Below are experts of layer 2 (counted from 0) of a mixture-of-experts language model. Rows are named router (the router's row for the expert), gate (a neuron's input weights, with its number), up (a neuron's input weights, with its number) and show model dimensions 0-127. Each number is 500 + 40 x the weight over its row's rms, rounded and kept within 0 to 999. Numbers have three digits each.
Before each expert's rows: a language model's description of what the expert responds to. This comes from a sample of Wikipedia text that the model never trained on.

# expert 31
Description: Institutional and place nouns. Common nouns after the or a naming organizations, places or parts, like University, School, section, station, Party, part, division.
router:477561505554553495459505507462521562497487453528512493471516413488508529506525472472465499567521493506458497489577528556451401449563488499495499486478449442551472497478517428454507499503504390514471505521470542517567510514497479469562482416440526484478435473497465450462488480510579473537483569486487504544548467439593453468440596527486509460532479495537515513564476512452576505498522
gate5:498512470549484471442495571434524549554452463567541468455471510550490527506553524490464573492455543495496519492533499553451479541565519542476461536543404478577402454508472530466487444521518461529516535496456577555549571452446443496454508515449418513478529536509521451519448534521536485459432559485455465471483454492468516479561500482518492500478442543503490495507493496430575457513501
up5:530436545503512496479482510441547500535484499502556488533471583505489533498515486459481538565504495434542524439422439399509501570522495535494533494549484493530500482591499572534457437518537499482504524435535561542516573522487456472497469508472488473572423504504464508506463495511544478485486497426438530479585463529508516477581481452535540510565536445398490541514473477438523448474479
gate6:410543508482655499565578472478478436503547485445504438481515519528471533436443555550548429546439533447472524481528507482478514498471602474541470473515436492530544493567484495465487564525493522525457472537484536447501512516465532437523511421529484540544445526530454502519512478477553533491473529506476484503537545514563479453519574539490518499447485560526527552490542498468490495514512
up6:507474533533507467450499516501472469469455545473519433583512504529509528437589442516553493465455547529561562446532448424437503518508587470521464440534508550457454527481544514440446533569484512408482491524490538515520504554460485440516433499471441512500487499496490478517498513498524480440519485449456486459491475500616501487433443536526446496553480520451485506498474537393535514519487
gate7:488455560491466453508482442546484487517495497534529498484519512485468504441477412461517483539517479487507528473502459449548481473493497426444472417517452497523460543471469582430498578512472449486489537478433456491589510514523434462519460479526545508474526547472516462482493467491479523508498473508443441569443461429525426543521424600473429535476483589535488496547515482422538529487459
up7:475440506457491500522512524528473520534516474560489497458587549537447586484443457465494504502557533459440509504465496537512488506481531498571538534495487471545511479524474477452498473437558518493526522450455479492541490571475424552568541491508534369532528502540591476508511407519515569468551549439436508553525476506478493488433447499560505527470520577461495518499558450507531470459496
gate8:472497455478461453483506556502494473507541487471586573434504578514525465518504506425484464496458398482421493465427459493482490569560447526509504470515463563499503594546537518456477512487463496458452545536530450494479534498485488487421491494468497503430455513479542453520427488480472422441514464514517551465467477518397444517455508545498428516468484541520566489538548470471527488470514
up8:477495510612469466541488481510490573482536525443519414561440513469407468501514531512459437523500550480502503519521526497493524495464452466434520559496550531463475531518594459407514520514535504463468553547494613493470513517476433480421540553468470562506524543540500503530498543534465505544527513544443536498460516509502505518522485552489488554526552494500473434584492505574482541451476
gate9:482539481556526553498552536401536566511505545441464460520486475473454479490500520528563583545461554573514542509420540497419470468522521483515440565424545475511504574481465470513448512490448473513419449559513506546516515476543538485489513426424547519465507523432506484513455489515487453561504533536512509550477423542497477464498493518462500476465509496503512494575480536477513568448570
up9:475471516492465465462516557495469468550483509456470449507585499525480558400510480471507428479546554551507625437504448492536497482507506504461420522557538476527476465511499498515533517504498430492523501446476487509496490445435517524490476458443464531592482470426491473493523555553473555506469396510488476472515432484458491524448467602542480506446433481491525480457480538523478518541450
gate10:483480451509460449487501531529445539529534538550519477601505463523506493537549501441483543516521617481453543461560573502497476512539544495535498501540422498549476501469484474522505550464513509485406448463539574537533505543474487538511538507522466456490579481552472506437526491534547535502526552520546433513487488508523465475426540576527527474483511491428589522586534501438534551503473
up10:459505441443480528456542465566455401537538505532531538528432493476487514570583542462527449536490515563499522575517475514583494484472485439459423532568429454473524515512436522459468521499468498595517579473522560480496443488470545476500571513492518484522462541471495539481501496496524558462462529496541475506486496483527527562500504468478488548529474432521595514517515523569573517488477
gate11:488477432508520561487516533496452514480435435461505475513539448562484447498569411430508468511508503485499537517516504504499415529555483522482544528496473440574492485479541484498570496484513496460536489548525499515571491459481496429471504476488473503503460411515487424419457475416514474501464497573420504448521510436499463552460609494494539508458492543599489517517538455509556472489477
up11:517491493504497480596447500548488455509483510446519517501528504446500478471507419438477494489538507493427517487564454636504511488466502536506510470494497563526482550504411499543519492512454494459460454568558489537517497489494575523511464444524500475516509497525445495516431490548472503494429459547477583448523457476474453522486446496488610455495490602462496484445549440471464481508424
gate12:471523520501561512551487490522521516507520560442500502451466477558493438451474478535488454541471572481572512438596547610508505441477478466528500489444474460520472498440501461529532482533540455505502507537469467520490435548457538522574552513579479520479438516566585566443527482586525498511552520484457472499550491524535461504441501434474445454502539529494535543517476506496538482420479
up12:494504484496513472519519561471526457514552420491479466560568421509536544459532504510508526508475472474497499515426564464462448501531473512449520522501518560493546482541434529546464530539501526494540502481480496505530518494561529517515401464503435572451501519509412409573522466500498455530423570507487474431476546553572522524481515509547561541427459443500484414545512480515458449464486
gate13:458519545546479507548565539460484533617456501503461458522530447477489516541523498513560520414491467540525440539509474514499486469481503504503498547502479522455529489471436569407511563479490515532476527460476571506487509520537517544532487462497519482367468442561490530546503506486547505484527499474579494462416430473529510508502501491430525438459523554529576483497541535407534514551521
up13:511518481491475546526439474469474562412514515494501508426492488539510505441489489508540522546422520540479499484443514504530455475480465525580557514526491447558498520561471502553429486492399503513462499618509442564456506517481492548577476537449522504493553479505525527472461516470483551491505504514448501457506531557512481550491368497528485461517452422511426458460455456494478443508460
gate14:612492502464558519596481488562530503523505577542534543488576498502465415503547490504457436487509512486500469510489545466478501503536479501515504451467504526577527496418501522487527525500546535455485548512478560493506590569500546494542471450520455542467473500481519515543386508456534455540511539503400501503419400536499512455541548546485480502545477550451514527532502550487500498489515
up14:460421524528479461533504523538398476536480474461484598558525469491544514473538459432494478499426495511469460475493497517457553483472433421504538594596471547513510560510518560490512483566451522543568459436549461497548463565510522499551532530501526396520497505478478474482505517464511511503515481511481472537487484521524570510466534497515449511495585493488572566502574473483519469502531
gate15:592484464494463549503477549481498507534485464461619578573537457511510515503543523485518497514467517432465528424495483464436502452508460525495440503460529454506453457546488455498497544519504514486487453497495477501530508565542512439505494486523496547487465478482542456530496498608526544519462539447483440522559452415525500479469500513539531567461405458532450457557447451506565497455570
up15:468488553474495441494549514427486496482524481552477510454485574548468450444450497559530511502501540444515415559536505541498525488443521519477462444531560465546545530536442437468473513488531478515522482473542444531496530461516435507435466491458462513493577515537511525473510589480452472486503525440505498493527473445487493492470456477478400423598530581487562414496528481523448473543499
gate16:492437430516548488465533510518505513451469451526534557531478516527497516524559578447477476518555470485435552525517457469502544515524525574449449530490488525428578561546508591485572474502497458508436507495570510533534484531505563490514464506475486486512451462499425512445511509401579510423414509525562492424473536489502547545492549552471535520519487457491512500510508456427495506462473
up16:517497509595486502607472534447523498551536564544484470458546471473535459462462541535550451458483509506504570453516518492545466513456500447588515529489524484467498442467471522525446484437490545560471510466500566551486476533455493530557472541489550452512535533511577490504513554446531502504525567519512481483471501445413482467556564543471436447492533522471515400439434467471496490529478
gate17:456423454486581480473529548440525552553509535486532358545520479539491492470506508437474467536480482526531539496539533476511576500553550447490530503493515478552445476504502473450511451548526414479440511498442467515585495496538491508507443421483546498518473470511536549487454487531476534559578436503489475584450419468494433488501536511513513493497470493509559513554470503486458456517551
up17:492483533476525560487495471421521456481463447514434499462534458538516456411513474565525433552554498485498454509514488482473510445521523514505476500503519516528516532496539436547553477487489504458455491470440472524492505591433438466415483490465449544485482617462546541476500490560471514539545538565443578445498533504515470483467576551542521446464508449489483446546461543432504524495551
gate18:467515532499560509513451410516478508457447484559549525453572453519471529529554446491500479502490523427463577534528558561531433430496453527500486504436483516603467476472595521521523455526480508496484516568476534498577480561460505459516496467500517549547492571521423537475484406539488423480519499484529433508517459455499493498458534529519483517548531527516477468553470555482505554527465
up18:502426567525478501519469496564429568425537456493529547469528456455463487490519523556477416475555576472396466478528518491573460528578512474467514477393479479558442511466566457495511502472441434493513460480426534548485535507506509471463460494513427506440478476500489488509483459503499483531512507491413529469527563558496510461503445552521515541459485512476521440487489501500454465544540
gate19:509490480524524482544508505487483504494488486562529513454539523483517542441450590533538461547580485402504554500507514528531451496508510462540394527552540521505460478504594514477508541487517505518488601440463498489546460484455560501537512498466495521495467521505478459485514552525459464558480576453469501450535391501459495464492482563563509466543528568530428463491424542490451574474487
up19:515555532487539536534540515449510532472513513570503515450458471479533492521518551484422543419496512553493486513438577491560529541496568494485519528406498476486485501506495578487515437490491409545527545571486518478513517453492465460502441393489509465433447513513535577518554464524511522512564464587479509493468554462499524516506566462531478547485441500525462518511401560490519484446499
gate20:471532473468503492500461472516487522418482507482483478552526522510575465394468463496530524438458501418501550499485562519548547524473507447457592524573456540525555513452454482542481491484527480503473571478468530557550473516459470504484498506495525568471520494548470530491500446504494446485558536458534498580475433531405546522484451560527524537560484410472455561552520547468470485481549
up20:489549464520501526506515493481582536532519536477568429530450508449476561476550542512495499504444536474555503512557453499455474484459508470514427394506569593495508553461454418479551536526484534470481557480529524472487566486427473519543481433502522528512512556506483543491426509417511490473475480538476526450497524449489499550463475558452527507423470520540488451469577566437480493471514
gate21:510491540530588535499544524468535499557519478553478499447505499518565499554443509504500553456566469505578523478546556511498489550530497456567503569484488411553489510455553489557493510528572471477510478453523428429483494510533475538516577479513557467605466594496504508460547516532516451456498530467545509458498500475471481445517530446456406520483466448491563515545494525480525563457504
up21:463530509446558490507486451500477574516531425476485457479463448560546414525500424505556521555527458497507438418457439500473508512539481519500511498480514497478457487536421491467502474492541523505505474491473558431461511542540494589448388460515496488475432501517488507463491571535584623520473433512531477521432491540491507509505540492521563482481461469504509474438504518518498557449512
gate22:488556548516449462512563426447445507483512472533516498459456495427517540579516452532565499559503536482488492489462486534494381509565474460505446460550487569542480563511506500504541575490521524448456489454534501474522432484440512478539530468508489518403493444450511475576529427373494524539507546464526423503537485477538499501523486509444509457509495557458528495504485471512487477500514
up22:524527495554517508442440523473482441496511474500532579503504492584446425567468537499497451535465547479491528452480497564413483493518503520464511489595501433489503492462492451465514465435450522442519538547596501467535511483473426442471416567547508521524542539484519549477518470488461503457487510543490480456474503521529474543512456485531526471581459495459526581468477478595536496443544
gate23:540501428541477509546572490483520565486566452532515506444532477495447560469409502558462499503466449512482502550503549498482395453442512524509526488487497511494507444483524512444542470477459510546404532432557543476481585541518511456583526490458498506474488450506453484499523557485576451544467547493540458483522469492500525532512567419507505448460508466536439466548576470466455504492527
up23:560517459470466478583549596516528529459474489455461492451503490509496554569501480528484549530527468466480543537428472539542533486460522545421502464461494563496511476478491510544501495444514426467420484471578454487485459511527537450550452476451503486533519468508472506495404528451483454547531497529581463499529453491522384445505486458481482529406488545448538477481520476482440499457478
gate24:466554540542506525505543467505516558522491499505500445558512461418486480508500460507546516492433514517585544533558518580459452483504472538494508481463388508490551466494439514516535532442485555580543546562498523511525503529560510484556429459521501479486509486553489511547591481490503447476502511497503450569478455558585444529553484510486543504430597511494521532584477502482509457540479
up24:517509484499529501436529514511520451441538479485575473473453555528540515468473571553470446481537491529456459509503534439560556492568478502519476551501552542483542508512476482574487510451481496442482583474517557587471474498550481525473427541476575509501518495530533545522449517494509541545524551515606530468542562532472491543391570509525525527543492544539530495495468420464509533433522
gate25:549538470529464567486528471482443455528514479491527492482550492478467547476479556485486423490464498487471417503532534470473491494573558481526460508533500477517537574398514522447487482525412446489407457473503530512532488478509465445473526506504455556509443501459462511485557494553534534508465506577506481554491547500583512539426411436538567502409531498450464484490467455504525528560527
up25:488480527552483525475501462570432538534553523518480514548466502542499509460466550532498508509535493505549506445496429445543466470529466512532440462543480482490481408497560507497552464459538458496560468476504532543536567476403527480552520467406540564486481449513505524493450452520545514561473458477548528491472504387488474425423542456490438532424499484559508484565483539537479524522505
gate26:491501560516472455507482474559498516540434522520510544511567468513498559487505493449486473535471466550480526460537481477533549454492483503483487533531557546527415495434559572501501502511505394600513503476592557460465482534471551522525456442452472417527428519509422527494465439538557514491489484507458538541507487530499429506567532542481496495608480531502525429457461501494512523458472
up26:492530452542431459476519530409514498461576459483489535517537514465439540484537518505517524498421510485488482488526483433544515536479445482534516462406504418486568498568487466535519534544471563517524481481489467520484504490534463441440507587511479439576510597475550453482480545481407484503502511496522474506453495534480498521516494484468502529494595505553465593543499587448523525541517
gate27:523505529524510519559445434451457509523518461490464520515521477515490467510435479432435505502523467417492492453531487550466485459617514511560498501543494566481490532504564510490548477474461583447479510478423552504444479544473534440515545541446491520525422545501498481473467503514542560443473494544401531465507447534509434513480447524488407539548485483468439481560527505465480531561530
up27:493388566557482533532493543537486528514489479431431546488503443486566557567458513456441527507454528477529553482567481489488519551495447507576503504455509569476508571448478497572496477537455486472527504579504451433441449566519452542514533483541493518485480456466491512537496459427473480476474470573450483390525513559519514530483445504479494499522565494507509493549497532543505463518457
gate28:506535522472566519457533494592529553523561499506570484490528504589437507494575444545419525523515536520429543476551543524490502408524499426488523509460476442489509526497499507501490484543542513527521557492466427543509475534518541524533511490465409472469453519572492445484594559491479524452416512479475543485511476501498426505547528525486465469562496534492474451492564467499443506436466
up28:450502554440485485445505474482501532479539543529553478567555521449478514535564483460487508479520518507459450523494473488439484463605510485412483527486510510396571506548526474469435508501451502531479581550494458492502476555514533534584514496552494520503453487569481476512485508475554531443491559490519535544497448467473458488441480471464471461584513442454521529423567544449470578504471
gate29:518579494510534519499536571493485448531501534508495490510488531447540578500556518464512454442502558503558557502544441524485478476430498414499524535517469516507520434455501513460462543523576493575485464488491554475469528467558509515533568478458564546570526483518445487522445480478552528425503592468474399492473453405545540518504525556487489499566475478517503473547470538495521513515571
up29:458549559504543466535591504450432523555476497581466433508503572424489517467478443507510491516498505451535501460553462521504466474557477550552530501496480533500407511506483490498497549530444469462433476510500494480475485497522501518530525489458492432543493530588482495504468533466461485489475575612530483494486476440473479504521526586534477438572540557517484560509433516460449449567465
gate30:515485555498539478501507451493484531514506435368489448399482554475493491479560547546525526479505524526464497479506530512488510443433434475486517530489472486487516426496509463469482482531565395488504488554420431473449450524545462585517479381539506536444500519468519498502512548549553479499536464541523537515542481551565462456470518509472469498469500480514538512571531512560513559538516
up30:513487441486476482535505549548497479519493477494488526527496521477568518450502476556434557449507565406502406539505514520529555512498488468486502449559536490503486571472489490613497455463500479502547521577569502580497482501478525477435460474498414473565471521538492538523579484452498534547520418468471486549498489486511452479503500450450461487591514485471493532573535531441586519495473
gate31:500407556479508439499483528493525493453504459478505535423497532518413579500514448540429553490521500463465399583493504455516496549451507489458504528449469538529494434504567423520501507474534465518522474490474479451475469518426543469546509498508459553553479476478538442443534481470557430485487527546450464506527476573451531409500490465503474499568513499512496468546431445508470443509529
up31:531482585430513412507517560515501555470463490429508458526479487538451512419505559520490477460487481476471497452495478533488520525447468567469517499472448503470455413481501553577456482494486436478463513555436446533446463498467507490492460394526491458471502514493489433514458483535553471575510472486498523576473455542478522458458464536435466538535582533511551583468516463535471495525525
gate32:469475473467524513441547460494485439517526515484475499503507498482506430531533433524406474543527555485510463512492500529507488493578553506493478471447438477478524471395537433533505493441580518502436478578456565524494518535512543448477476438469510526571481472569491423501508510521482457514521379514452500580493518515532504522431513536455537533545574506482498406495502488528526503507560
up32:583456504527521520537505483527504492541474413472516462576512458459508548503450489426493522485544435540514519473496478446566528486453435442444510502425508550544556557548493549465518476507489453530605534518465455581489490420501473424533454514564473416485501524492566503488473478531499521518499479479502498433504482560561513473524531496480482587476489549542501491547492460477441428504524
gate33:510516438570552469480509523530494485461551518609549424451574545531516505500481522459428514504464461460507425468527497566445542470489504489537478459490481419499446519500522517455494531475481471506483545488421512577494505506471511432496536506526493512542505527521546584463521440510455456480533490487472491490558434417544506449491516470527454537479508478614508548519467505507601527444471
up33:555491493473488460544520482484562509520485465532474479519493533420583550512486549425500491530574493485459484507545517554488451502532461523472508504550553547492532528485544463497526510535524476430504615478488498498518476526582525488514448482530439546564528507470462472508540504448509544463500536548541453470538511514522522579569512531488587507508529510381416438526504445488449472554570
gate34:432518472515524497423453550483415499523557499566510469430539587500562513448484543475517485466513550570490582401490511496514470501504581512485510461494524521515426460495558399550492522519554552536488478493563506385544512492456499476558484473418478512478489455473520499522463467566491458482522523466463487482549481530545497452531546523469490542526559495487493483522464562521531484534518
up34:462513538512510552494500551505459535535543510533521496526474441535476565549482494444429451524565537492575556480503480529552553543465513507544511436450514469479477485526527446518496473519531521512514488460508547509520523474509461482451481513535426541487382502454525513502420446604435420514431573521481453499562473453479555465523454511487517544539494424542511443445457477496474434489476
gate35:479562531468561545562490543509525498486563503522561529535441494492515486538486509545488411513471498454436522552482442531540490510528545506556462462464533465554442475478505477500563486522572470559498474496550531467470527537493435456519542541555521506509513435437463481459523535474556519507489460452487544556563499510616446513482508492501431486613564501452503441537468499539546452551494
up35:374445520435477564450497485560528468503515426539450527453513429473477495504455489478540430597519542507433526498528540502500468500417457502510517455461555485472522448488540458461493495452537566515534462518485456477527449510536463482500541555489525458549548524466545448466522466497478517542493438492534519413544564493569518488480428543518467474546556475541519467479522438517490472523543
gate36:496495485528535444475534479465493488515484516539478440485486504489472500516505428523529561549479493452439467529515498525487388402487492443478531478503546491500427480482412438495544553524480445402467504587528553430526494464499548506533453531455499482520490543524429525533508483506480549508419495549546466525502494500570427469567467567509469436516425527488492467486511579482565492485501
up36:492539453481454437439564487380484458574495543447473533504449556559456486567537481491557490540488559437475463511427501488501467490511491469459464474488481489466511441478528533427491542460506481488434479481529515438538520443518503417443563482479541500457449433457474466454431520485599536471456526453481468523468494464451473469528448531529505486519471527458502476448516484473570539496503
gate37:456510483465411523513473511528511503579485509578502491466443445485501491481557514460517581544487478429417524485510347496493432448568530471528474440568512508475492515535571467503467489485566498470487482531486565511488469460472535445437542478543504536485507495478484458534549470483472476508455522496450455491476478492486470496500565541459507534567519490436525410575551451540514512515504
up37:476528509474458568464503501432427533534452544533546566485423515481488560517542488509412526496569424398534522495484495470471377504499501484527552480585474485528510510462526498503487501466558507478454505524463465470510496514528538583507563564441543483540494489485539496530495527487535500454443499504486506509538496455542516557537529509530459389531503490470531466584504517469523542548566
gate38:451471583526455463546538512495531524458474554457497493510500570499510549487519468422439475508474512489481527470510475477527492512511499445497479542444475498535459444513449448463459472473553441473474475486447495484475463549499362469509533489440530514530481503589498573486477532490464503496580523563470507641496469476485514507589488557505471468539424592524523504530492522532490501541487
up38:498456442492606449536541520424496496485527476524506505504556525508512481530515533430454456494447507492465456429514528473490448566498533546445540594606495496449528535536464471490527482440491459435483425562517486536540533527491469398476540535481560546551512496497474560421547543494506457526554513503560443549463482501489428488515457471480514498528498489498465514467523500507480486465586
gate39:487540448482556510491496482565498499489541501553548517423530547535465502414489443482486523537508581474492528542525431508419467489569518517504535488434477565541442551449562488490489520503516448449496499512516461452525521466490546437514487469505554412481409499538427488406464504504506509573537458458525480512560509527535467504433482550485502546527578576467492524479496513457478554473457
up39:499498478470479545511496505391520517499436415448573516540504566479532538584427546530518513502519459530522493495481478480509492565448516502506498516533506464521493476473562565516515498553535498443464535493503554403465516486527469528462575446506449510512526483431527478551491408499465550503529545496497519487511477523471450468556463446538506458551509459488483414565417474480401461536468
gate40:539583504469532509443476567488465528518553464542474522518468486495550536500500396512485387567433500565436523482562474531482455503592461560496475523553493431478464511461535493474516475541569493577499480476470512472502542583505543407517429574474561505496474513446459491480546499485510525511499448495512454546503470450485485525460575508457445504488459485536482472550472505528499508474484
up40:463533482504493550462489492562520508555508531529474476553538553474479478443561536533548459499496419506501495514447536546487475573471509458469482513515473588501571532525498462472513523553460516465464450528568440423474522548488453498570449451478420449458537507494453503541467540372476514466545481489521591455486515517500507469568459506437454543529514516514443476452543540529487479496434
gate41:511529469541474488491470551516492574515559541414589490534524484518537513498474504509494480485521515546512550449527543512515526484592446457509528537449462478530644512436554474414451493481508501473468502491475474488472481521494500477497476511485481525487459534496568466549493480540464587496591492487562519575483526582593539527509461484458492537497498444455505505509569489515444432459457
up41:427490530497524465488469479584412499518517503539436514467435568547450525491522415518490512481498463520467548405467510459519492473554490512481552475499463506517490438501457541597447505549508522486472532488491461514530451579459503507531512400473567505527573531539529506473477513565546511411534489536508437557487555539508513497484489527498444522481466479484535470553508581498481515599505
gate42:429487491501538517454556518410474486523437509558512440435496504498512440412514491392574474482406468463442523509490479477449506442549450486506540486548487457556434517564524464496440574520529532519491523454483494443590555518512500459540516551536527526447491482474462545539516496473447498468435507526547519531473408461530450488478449440454503535514477492496518495477521495463496530499527
up42:514505495493454477426488482454500514512457518506542466490393454481410497581511550458553530472485463468527554486472480526559492590554489521586459531493535492589536542414453468476470487460520503461552553540484507501436561437584529555471492484496530481423486436536517483529497478474497504469510510497477535539514494521511527424498520446503505551490585470465502545576488481456571509504508
gate43:513513560441558544510490530425460499429455463542494493421458552514488495502467501485493501570586493479510576472545429504469385477493479532474513536519484464531485514433582537499508522583496480433473545545487408480527459478447489482458582485485480509498462460468545507499547539458457525493556494511501471561521437465422426480518510532506482493480510526472485553518566439456517513472488
up43:486465515482526487481571486491559518510463462539540448508519509511500477507519544503436464505477480510525566474564456522470567523497569452583522449545461587422496538465442482549491541486510497543507496553531473469582491500460489529534447456577448437481508527528487554514515485433520518524510468504500486453490478551476431569535528485427526557472518505417541532476479477544482362506543
gate44:424487471500529518483557527558522516473502464456483488414500419463513435465467536485542481561502507542499592431554545530479423534447524479464539493449425447517537560485490522455536436541446525536580491505547542585557463474527450455558473468501450535532513427499483515493589527534462484498558494489518500523487538444505472561431504516505503537525498499507528444459520529543481476488545
up44:502495523493518506435489521546442529505496524503528435470562497560523519568500457525515411484473473483548559491497549488530526516491482489427546536501440546484548456392501558504590515543442451457499448436546473560566480469406479510521438460496509542555477485477471482476491502558489498457476501542466452475493462507508445458509527558469514515445538534557460525537495561426538568466440
gate45:527435465495432523538479457473497578498526461471490505498424429454421562508490498423425514526507540491487521518535416519494504490540491437472544383469465461501435468509546472468478444481479490454504546553456540497578516537443510492490520462557456480540467565496448481501489536555520513510459476558467530484507527506624498457525427454510472506472543467510516525507505414516512522497528
up45:526550541505510477508560445545529474496497536481469496501520567510524443471571462539540493461457438522520492499492470491513505416496461537481475465422522493502526534510447539483462483457473534490480496466479504520479522473496591528496422413486521447433513465489575490496480440371442559510558510485499472454524509509433450479504551499481505421469481436494467440510517436439443501492607
gate46:513558558546496472468490508549506484483489481552435471455506475495465542479486509477457545563487515509503519468539506517525521456473507480449475527487400505497409522489523565503479570596540496484452534555511468455541512501532501474467463457489497480494464500502487521498446428577497481541528493632482454477542487443488541429525481556487482540525471450596598495552482536491491523399547
up46:467512432510454529476506494463503471588459520570451502560530464507473474466571459487513479571523509525419437449526469546440458459574492526479570484620522486540495474515474525505555584468473522499447486515564549490468521499549495510499513477501455459524560549476464538521469500457507501496522510430534443535576521375464515540506475540504473443489527548496532459489480545485453528469516
gate47:570556514559512518479611478507548492521506542498488435487566529468550434569532462543496503566554484489573489511499491485440485533546550516515480500495500542571423478520423449499550500552479460462466535450532503480485535460464432521525464504478463422483517518491491445493449496467511590542494551432548519577513450491552444490500560530449558538518515545462525477552460514454536494494488
up47:495501466554463493509593470436513492512488521502546445524476501518517516544522484496468534484569456563534505481467540475480601479513600522487468484522542509442519518448449468584501438514416614504497531511501483494553468528466535529512490492479521490420547427560489525532468446421449466529522467518509489508488446494436506532477552508460545469464506399432531491424501478461491498495542
gate48:482553414500625489535506521516464464516446510580517475442459488564603448455493524546414499578534441539472518522493455464441422453471493524500499548554487482531427510488565533481494494516473461446475455532478527524512502531477532507501503526458509565566520471520475497464443551507432440453450501512430543436472500480504485500477575518516479450503537525528503523540460528509481509556484
up48:548569472536457508519476359462466449478511436457522517462479499506475501523513520492502419485541539500477502466433475493510514563519475527513528538523559468405570527489491538512485527528465453500503516465593412534531446514492484516535402445587534514509501485514524506582482509506503484537507427517539532465478546516477510516533417419477493474491492560523499542521536471468561431535527
gate49:521536491511490502465514481551460509431463534497481512517435485509511446458462522510462398550488516509509535504482529498554503452540453497520481519465482515528477487490516475421474472492454493477477468476550485520428576522502489532546470627496478535545491560508519445494505456528521547549543500448477530459521501404538499427519480571470553481540489500568548559490407431566535426426443
up49:532460477503380491447473449426525497398424495498483551524500474545500483488443519546493518483540485507613514562506469439542453448438475533485479556476490454451545448508510477497511539455497519518492502546533543501468478483455542525503502444417486457517449540567505465601541454520543443536494528454548521472495528512516450481504445530550541413501513511482548547531473512461526525481486
gate50:519493476575466540502525556515556482446483457509538483499473562477577449485463475515460512423520483521530509512506496510491439507521514518472431512502511544541529477483475422479497472519538551517540520480408504440457544532500464504542546449424493533500419480586567545502445519476574510578407526454510546521495481482527539491517574472541532545549458505554441538529438507533541555442459
up50:533534491460464509548429442503454446507540524488561512503472420559559502492517571557501469455519543513497465514478590517470495581543519456472443622494464475466488544526421458500520505559467469548494527501431496519522503487502456496490493459532556497475505432525499523515523480492429495455475473483491536509451433523507454457548500503502471593477546462483511464540409439426508492440454
gate51:494552472491560432480554528500550471438525561488526460472525489540532490502497459446474510537483502512535428517521475441539475416487545413556534494493590556552475452498454532508480513516478592512514470506552472509517516504509496464515477418501540482501463491524411466524563491522599542547537526526541435462524542451529495574531462469496427469487523518543473506583521485440540529565475
up51:501499507488501562476504451410495444509474497500495334459513490511487519469440454523433520538556480488521517544516483508525629560503505526519522473491507433489500513456466510531442517492500506503536509512476490520505554518506513526482423487518451490472544483453496540469524513555554542572552492494398528509551475474511577473580450479447486467464457457492541613466476526530493518489499
gate52:497474533509536483511546564542495528491523442523467521495506467560511546603475527465498464512511413533473473455588534584454542464481537490494528432513488477498493480468560476513506465464587454544550493596518521467513536496472522488516503556538515514422493507496521481440541428569515515589521558523534506518460544558591480486497496564547486574505471460477527528504462479557508487493584
up52:552497483447465537585453551436499425528518532523458455568523534452527479496548452520411541468571467560445586525529471542463530536569509466454559487487522544399534560513438491550520475532568505474478540462495565505477463526531487468469493486453524469462450470516474449538558501457499491458503528494494539500508537510480531537553518462472425463502503480554568528521451447483489520479449
gate53:497557573429539496463474430480483448503464536516570582496467497505480531552506456494512574522438508477437571509550537451544543466515518521511562498470489532539528511488498470487503577488551463511478454487473498569474456492525496500557501423491551479485418439510400425483517516487427487464544522462441518528491572498531451551475433488517525465490551435452551482439474512467532485457504
up53:447505511501485467491550485552460556506515493479433529493529463525466521452422527516443502534555483478516444539525506457526500535453482501507420428477518492545509458521584545511464488490417536617516582498475465516469515425513542432418452498532471483507552485562543529514519499595464479528384485521515527497518451584453513487481524487462525470506488513460443519518564468476547477508507
gate54:514580498607466491511504466524485538446478539524519569489417429495487504535548496489436483451528542512525458496508544458540518478549485531585569455529504441472511495449502502541497489517543452524447481513585482524565581461498455475523452464519529479564559542550564523463486461539447449443551458535476562579469531540532536489478533457476576472480491454493487519474479471546481552518501
up54:537540491568510544457544441438538490484491448510533546428432463474472493521505514512503454559506457519521534498520585450487500537474521470558460444456513499562393415524533531518529531538551485564502516486494478501484465496474555486478461473463521531511469453510511485552481560473526506509440483559496436458409490423431448481480497472518532444486419509449565466465522439492533489575542
gate55:508544532512543505501519475486529519563534541514426410547485534471486586500492450478472506512470529508481479532457520442503525490615411483535509495480468450533490438544516477461454560499544477474496526465546538529484464510470511515499514448433588490507511553552450450477465472499569514517522502512518485499499451465543485518531450524404462423640515519507435527517518513434449505521458
up55:460446571474562498475469550513508446528446480482475565458474540448436414503508508485502514520493475502519542464470482493511479497517525500541460493507505493461534535530551420455544492523572526538539545434498507444435481491519531474502529550471428561531554524495491522479508482576462455494557489473439503596475496565550450437526519534495463500558601418519467539556472494594468494530521
gate56:472445544552525459491465587560486552496577470550516497528483478543481520453516538518415507554561458508445493535512539482492501454563528481479527548539499421490519530524459488501510560489588464554430493472588567506548533481454433491461455488492516480504518521484558500460563478507567533537498450499571548569466485536486514425518527485529513524383532546490497503491559472532488492472473
up56:496477545490541578557507486501427547497485479526512456360528513448475452510485432490452517473456471460504493568540553562440492477536504577526473512481519512534500475501521488506508507502510584571501493471506463496513469531514531456500572589511506385493444540502529521524478460461473490504478449591551508458443463521477474534458538444491525534556491519452482550518470556494586455489490
gate57:511562454495490543462447452420489568428463502409490451475552423488524522465508570448477537537515540502537501439453375499492511487557475464523559496535487456518501509542479505519516454460531511423534510591467511507518538488481441512494447456522498518528487452547542581487512480494479488416509529495495560569531512438474478471522473452502557507483455513534509529462468532479582434495527
up57:490475510441477491626484496477573573552453428517445481524499565507474508503496465484505471528429479475502477512470450506456490472522497571469428497512437511489426468493606506485512471548451535547446591438499501515545487533485487461509446412483514569471471514439500458488535516503457571473549503562529521529455518518427450498499542529480444497530572525508495451492546512525538495462529
gate58:598563485478463459544558510438478519547512529528524513534564569459490542484510420492467503533557424470482544574387470466478535526489473519585447499514464436530404477541498506425513452495501482489472521486499508483507504480518514540596507482491454472499466415461429478533456520485532496509505534472516514507497435494584492527432460476473524457506508569481468480560510484485553504472464
up58:489498495486524540498523454496469480512522492503494502558516537451536441541460514475488477478459533502482446432557540499446582464554525494427507425487516504504590501481537470499513433509422501425453467458565497476515507489519474452563532584525545483499596525508516541507547502493456557438570446577433501449459533442408521523472478479521446532550454530498533541471508515519441513442495